From a checkpoint of a small mixture-of-experts model trained on Wikipedia.
Size: width 256, vocabulary 2048, 45.9M parameters.
Below are experts of layer 11 (counted from 0) of a mixture-of-experts language model. Rows are named router (the router's row for the expert), gate (a neuron's input weights, with its number), up (a neuron's input weights, with its number), down (a neuron's output weights, with its number) and show model dimensions 0-255. Each number is 128 + 24 x the weight over its row's rms, rounded and kept within 0 to 255. Numbers have three digits each.
Before each expert's rows: "mostly gets" lists some tokens that are sent to it at least half of the time; "raises" lists some tokens whose logits its average output raises strongly, later layers aside. This comes from a sample of Wikipedia text that the model never trained on.

# expert 8
mostly gets: " m", " h", " so", " g", " w", " f"
raises: "l", "al", "ense", "ell"
router:124144114114124116136132135105140174067130114135142094143122105092130067146170143086144090153096116112119130101108151146154135136099117071134121084113125103160123112103097172138092111113177110103182112131145113132129134174163162094108120145166149136134144121108134145121113086117117159113133089126117137130117136107174153114140132113131074149163148146172101116095169152141151118147121113099127105130102109120094101111084131123158140108113118131144131109082125108163126101084121125134099146148131168160121131088140121143135150115077129174120137134139096141106127112171126145132128137087124153125121135135130085149123078131195147136139151187096153140152091154099133146110145138114172163124106105144104112126106135134131148161134101119133153134143161167143122151137166106
gate2:097115121152085185192134141107133154119144100165130155111155117105124134165107131119118127126139150096135090121100130115111130124109113138128086078093106124124090103093103142088126135136114103143120130140160177138128124165152136142092133104147109148112138140099144115097132111130124161115108126124114142122105193132151125135147150130163101112163071093150158154067133134112123110091148129117132115156079084088139100135146099117099066135091168104113146124113122114186145153146112155106108167144148123163092122128142152118165129131138108120138122122119152157114125083119127141146137135153064169107131150124138156101118142125107136138118129152126129097116098095100102140111140085146200103148117117129086139092105102122120118174107163131128107113147152106137120136112110162
up2:143110122121132128120119167166133159159127123121122145187120166116131081116096141109131109146106162145138104143128139124147166144093081136107084103095126121071136149094126155089097112133149116166132143135146149123177116139114124116171104160126162138131138122180145091120132158143089100129128124131143155132141116119150160152153145198126158145170146092152121125122154138140079118159140145177136123127094123134130116145127128109161139150108145095102135164120140142139146097149125149096105156129130142123131085136090122125134111162163184120146145108120145142107079132086167159152149135175170164142119108083125123134138104157158158130124130123087140099138112106122107122124141158137156136174140173141162082144072110151134132130120089145139102159131142145098117124087103156
down2:158147162149123156157170113129086126126105147154131131179136104170095099094123133110117120147145144138153148125117104149183107111143108118142114149113119101155172113136153153169113135136088163074109130116099103130168143155130115125120150094107141153118129127162133159141121104097065129126126159127156115115142107145119153127092094139139133118145101134145128118138099095174141124144131123152081137092142117111109160109160129095163154134112145116153107146138109114080144118109161135064084154137154111151076108162104125125146137119149130110129113119142109090135117104091155124124153069092148122117120150143154155136152152143119105081136152158130152106105152173124111118182103092136110133136135125145157093178133137171120126124091147139085153100135126120084091106115177127
gate3:121122132146106161111099076145191148097174112135163117146132141172103119117131148095188164152154145125133128157075123114175139137110128096147149088123083130161118108120145085101170124128169156094102115090132128154100127080192077086149140112130122134149103137133129152154136141131097173099088123145115089105156158133131156107126148105156112158125053107154156181151123120103117118099134167118146144099167125141092123110141146118130165100144157135112127134114126142107077149117132132113112124153155131174152114114140128112120118135128145108156105163126147110103101095114121165155174127123149140142130134135123099136133125130093101124130138126113126144130101123173130143132172118138144117094100126151109114094134129138082157144126103125130142126135154147098175142111143135
up3:159131137164129147104156163182162113109129104092102154123127115092084169147124131124124130090155116141117103130135158166072156111143151147096107127154118122126080158141152103138178098123151144122090156087119077148129135149092154086161103126130152154124121118130117131154135128102094152138120133110136144136117112105134097160122133143162123093116142110104142132110150108144125159128137139101122115125129145138178138166115148084148142104103103143089136149155123162107091080133119168142152155120112111107145123120119157131114169141138129129164133126127151122087155112106100148163129111139113113136147132154145140171144143153171148139129132092131072149145083119116161116140191092126148156177093165148118113171128086156108091119196126139081138122124148110131102134113155111
down3:122105110157118154111109137132132107157099104086146143152150124071101177164101118151133117187113109106119141137106152156160126105119132123128137131123135116171087114097085137106135110151116132120151113112150145114164117098115143099115127122118123133148096121088150107107139149166162140135139122106112127135123157169117135138137088133114125108129107121104145135096171105114111132119091114086140131148157132102136133123090121153149118130136141108128120116115108151133161163106159128145122105084136109141151151141159118091122079100110144150150136113121114138104156166125135157082145172093080120122103167118192174094093170116118161109130114115118140154119112193097111096114157141123110099123088123122143140064145119149133074102088139154127149144042126155117151163138119149

# expert 2
mostly gets: " (", " \"", "-", "\n", "/", "\\"
raises: "P", "C", "T", "M", "S", "D"
router:160157100136101149074131130106097169128148159098132125141119141159132170137104126167077129124152106111116152194127194121120149130136135136140139093098109100136113134141122116081111150136144125134128116168145113096091107124154164109112129122107096089098158099114141107156130127121121104149124155117114088132151077162133141124121147140134156106121111089121115181122101152129122112113148153101135160121120120076115106109098110147085111169120147118139128176115134116128182124099165097135131119133138111123171153173089116123132151102138171089147116129098131135138117144143120089167134097150153110117150093121130103145156103180124168151160126151158106140086117139135130138103127146067113171138146124112184138108142132124109157115094083142150126134093086150139105149119117140
gate2:153109117172177125142100162147102116098142130141091139164149122118156114104081110119155123164118116153124149140128099123134097158117121088133165177113155138114124158160122108099125137129144113160150145103147135091158084162133085134121113100088125156112145083130137120123132198134099101144134141126125124113132108166150119128135137141141135144119097149092163105154129149181171157076158141161129108100117127111152115108146151101119146136136169089120128120122120137131090148169153135100103113161126140161130151146124167141099125117109104087102138119142150141105110140106110144159086119105135120147140146157134093109146153129161114170119110166065148155109160077129132100157158148124098141140139140086149110137102163138136122126082046132121102117161108158122109115150123124
up2:188112116145139118113146120143144093129121133148131134159093149143150128142062127116118103143099156085137147129114109101152107148139117130118167133092130078138181166157151095158160141134165103140118131149089139130151101111140121083104125118074136178099154126107163146124134169126103137115122110110087100107145129141127106104145152154104130149117136137134159129128113153148099109067137150154189122085122128132097121131133107125161136107119148108142119157131098150123104189123129135106085186174111126117149125139111115112097131127125108137163133123110124101099137133135176133156073092114075142143146144151154113095124140184105137154138141170146110164127136108134147192134138110099153161152160126126143116148124142150111104177103101153124112131144094133143103146128125162
down2:124097165146118105082142136104123143124100086156153154128109115158097126158121112143086118114152143118133099132102128119128151098114165105153134133109113146129123137153118146092136151129122127156115143133142133146207146159175145130152144131138119107127136126103165128153122117103000098122148154106104121175129077151106160116135135155162166128127121134126093159153124140127103140069148139133126140131144101165174153128147161152141137144142079127156137118100144131108148128095119140137140098159110122129140167131109081124135100116117141115128135104114167157135107149120167092127140124180124106181090154102140093140129138135143145156143123132114154096140082106134151144134118100115126133168124145142159175133145100095096136149087147127136109102110124141131134116129118100
gate3:120107097099091134158186125138118141081120154100106145112102136132158145184122114152143121130101129126158112098163124127105120120078122140160175115150139089101073129121160105127111103173162145124115131150140116120144132132153160134109113098113174140147126102129123107166121113154105130146116103120126108163103082139068099132123112154115118142143136179134129153103145160162117144140155124140130112133127131080142140111112107117130091105141141143084134154100122145113136154110143149116152096137154154117102163139095157113158104110136119051158076119148163137164191134126139119092135101106095139116133111150127127108111138123129122139122097124129066159115161130136105148093151130100101090166132161127108148117136143143178142111103123142098078118106133134078086127098136106
up3:144141161131081157106100087170143099069123129148110183138156163131150151091159127103112125113101096137129152172132137131091101085101129121134138123103119135093154109106074107139093124124117095123137111137091155151136134114131156137112139134133111119105129123104157156115159147123096131149143154167115119128169127129092127119141172118109151160101122127112147122090137120113132113160108154164106107143074165133120178125117091130126177111105143150150132150106121133130123134192125152112126108131047159145138097126095124142136142139143115122139143165085115100103166073141099126136109121146121069119105121120112115127093124124118126150112139135140082105149078119126133111123101112160157109110122129163092179077099158160157096125158108133117143149107112117117113158129137158
down3:129083116114106093092108147125122095158118085103138076141118176164109169147125116142084157153142104105117127112140082159135127079142135097128115149163103153120092127133110144113122092104119137157140130124115127096172096145102130106112138101136148157137091116127144120126132118110085139165137173136166116150145073085158096131094134130137147140148134123099144134146120135121132106107115133169126124140214115145136103070136172152081141135147159112133159144086160119134143121150103104104132123117147115168124144134113115092116123125084110157149158169140104136095087125139095129140126109158118124124141118109084144137161126173132151145149131140158127204139152123096101156093107110106132093078157105131150073103129117126145144102123131126126105120101114113156133123136114130

# expert 14
mostly gets: " p", " st", " St", " d", " sp", " ex"
raises: "an", "ar", "ri"
router:166133147103148126120103083141126154126144115138144139139123133184127132075134147139174164109120124146133169142148081143135115160134092154110156139134117104132136122132126169110123159156133167122105094113136137123114179153130142109120126108128114137074137074105142116091092169149169107095120115119120145115085142156117122140111126104114139126153065105123062105129179092134114117114104132167115096119110123160138066135087099147173119117117086114133071156103080146136122156121154103180082140157151151146104141147087119124112112154116111165114156116108111141139139143136135110121135137129137147168127144093156126107084120096089097122109115131092139147108132140111113121170128117118122150096149116100115103112124141108133134142113148097182133140128127148115108114171082099
gate0:132119078116111186127133108163121127106108112106163114083177120072129154072093118146140122120115155197148088147132129164126129143115123142104147102107099099127134133100131145166120153152160098099102137104133112163094160141105125137121132118137121134101138113140123092149120162134108127095130144163149140155123133109085179130153088099166165129106129110103108165115146155103085078125088116091150106151099107104173159117130130115150111129133128128114106162119148135107106195128158099181116104121110140134117129140124121166125099108180154146098115093129120137116162148139131098084165153098183123146170103111147125121091101108147109157128137110102136111118099110117141119136159114146146142110111137152158135125133161143106118147093142105161130079115117139129149130142138119
up0:150141124102095136155123157124156170127162141145125124143117143109135118133110121138130106125112142115130115141103161150099097149161145157141122206167120128147108134081130116117106152099111124108147100139152096139157088138109120115140150149085123113125144130124090108111133103137116128118098138159117164186138127099181127169093148127092143106184130061105124134130106168160138117157128119160147124173163100129126082114155077103109154109161157143153090112116127128122161098123156135139105094105184146185166122177138142137155150136072097146166117146157085115140118101136134139108149107127115150128128168132111111097129150125139106136116127139143133097221140108132137153145131132128134089154116121141117121111111104127151148166114113141084128134123158108159125109133127122
down0:167098158142146132099141125165102079112097109089126169131103144139113115108124139108177161130131132125117088126132130130119148135109109147122150127094146145203141148164161140099156130133117151099142120121134119131076110135146161126165089159142101098125076130104135161138099150118138162118146133139161115102081107140095157111108140151123132106133143114064116110125155145110180138123146154101140124103110136113135141141139124133147112127096080078146159123107153135118114173114126097112144137148135171159093145102111137165113138151135133157100122141144123114088092151103145140096119148090139124145147121141166087146114117139149125166123134121098107176136173138090101160119159163163123153146123113130151131182122165110082141122194142153168136136125079136138166134136125140
gate1:147130158104124124091148134127136079148135091153137177123128152166104144115142114099121103126154101169109137132140179139098102145120085158131161131117147143134115162067142157115115141143187145082162122140120151129108114140098123155112128129112153156132158099167111125132103147111144102178098106149125111130129156154128154121127147107133192093167120143129135123148119121156123138156152141128135136129109121099125157120093138159139115113115165173102070129119146098130109125123073103142158135138089168158116143128090132172143081116103162088133099162151120126123120159114123148099094128130128146158155133136137148159082099144128095127097135101104133123108121148155094149082145134097139098120133133137111157163167139141100066151130095124132121151083106133118070139098125124
up1:114055149161115115166136148133136145110153139104173161161127160158103125116130134134117112093137160112139126120145108151139099107130163129122165124131163145169152179113097107109107107095158120156118142128161173121145171116140143145145079124079120129113156141139141135180136077142123123139137123124125136094114158138136147104118098117135155144137139123122096142108194117109122115160129147173169132136148142130133118123174130166102137139128111175128119142119120136104175140088157148121122180105126119151153145103084085098092106124130130106081093150159108108156113120139105158129125105152119138141135117150140114097100133167119133111125123104099086135122157111154149132162092113098107141141173123094093070134130150134123190127163130152138144120113108074138141111101172138
down1:183139088129096178169146096121116160150114151106144119110140148163132121106121155108148120091117140082113090128124149150158162133126072103165120139105138121122117122121100131117161152123160185064114119159127114148108128175122141125125083158133131135131159094124087116138109110131120107095123146100144086123147117168126091105129178118100152150134139118119132133190146130108135145161095098131135115146133130093145144128150143109152083119106058115122149090096117129145168128181136127093131128117108136111161158158109124118116091126087101135119115143145107097119094086117066120128102129119102134118146138082128113097108135128134167149159143106144106078131115115134135131094168144132107162123124142134158172125103145141099109154122097108153145132113135185133145112130150119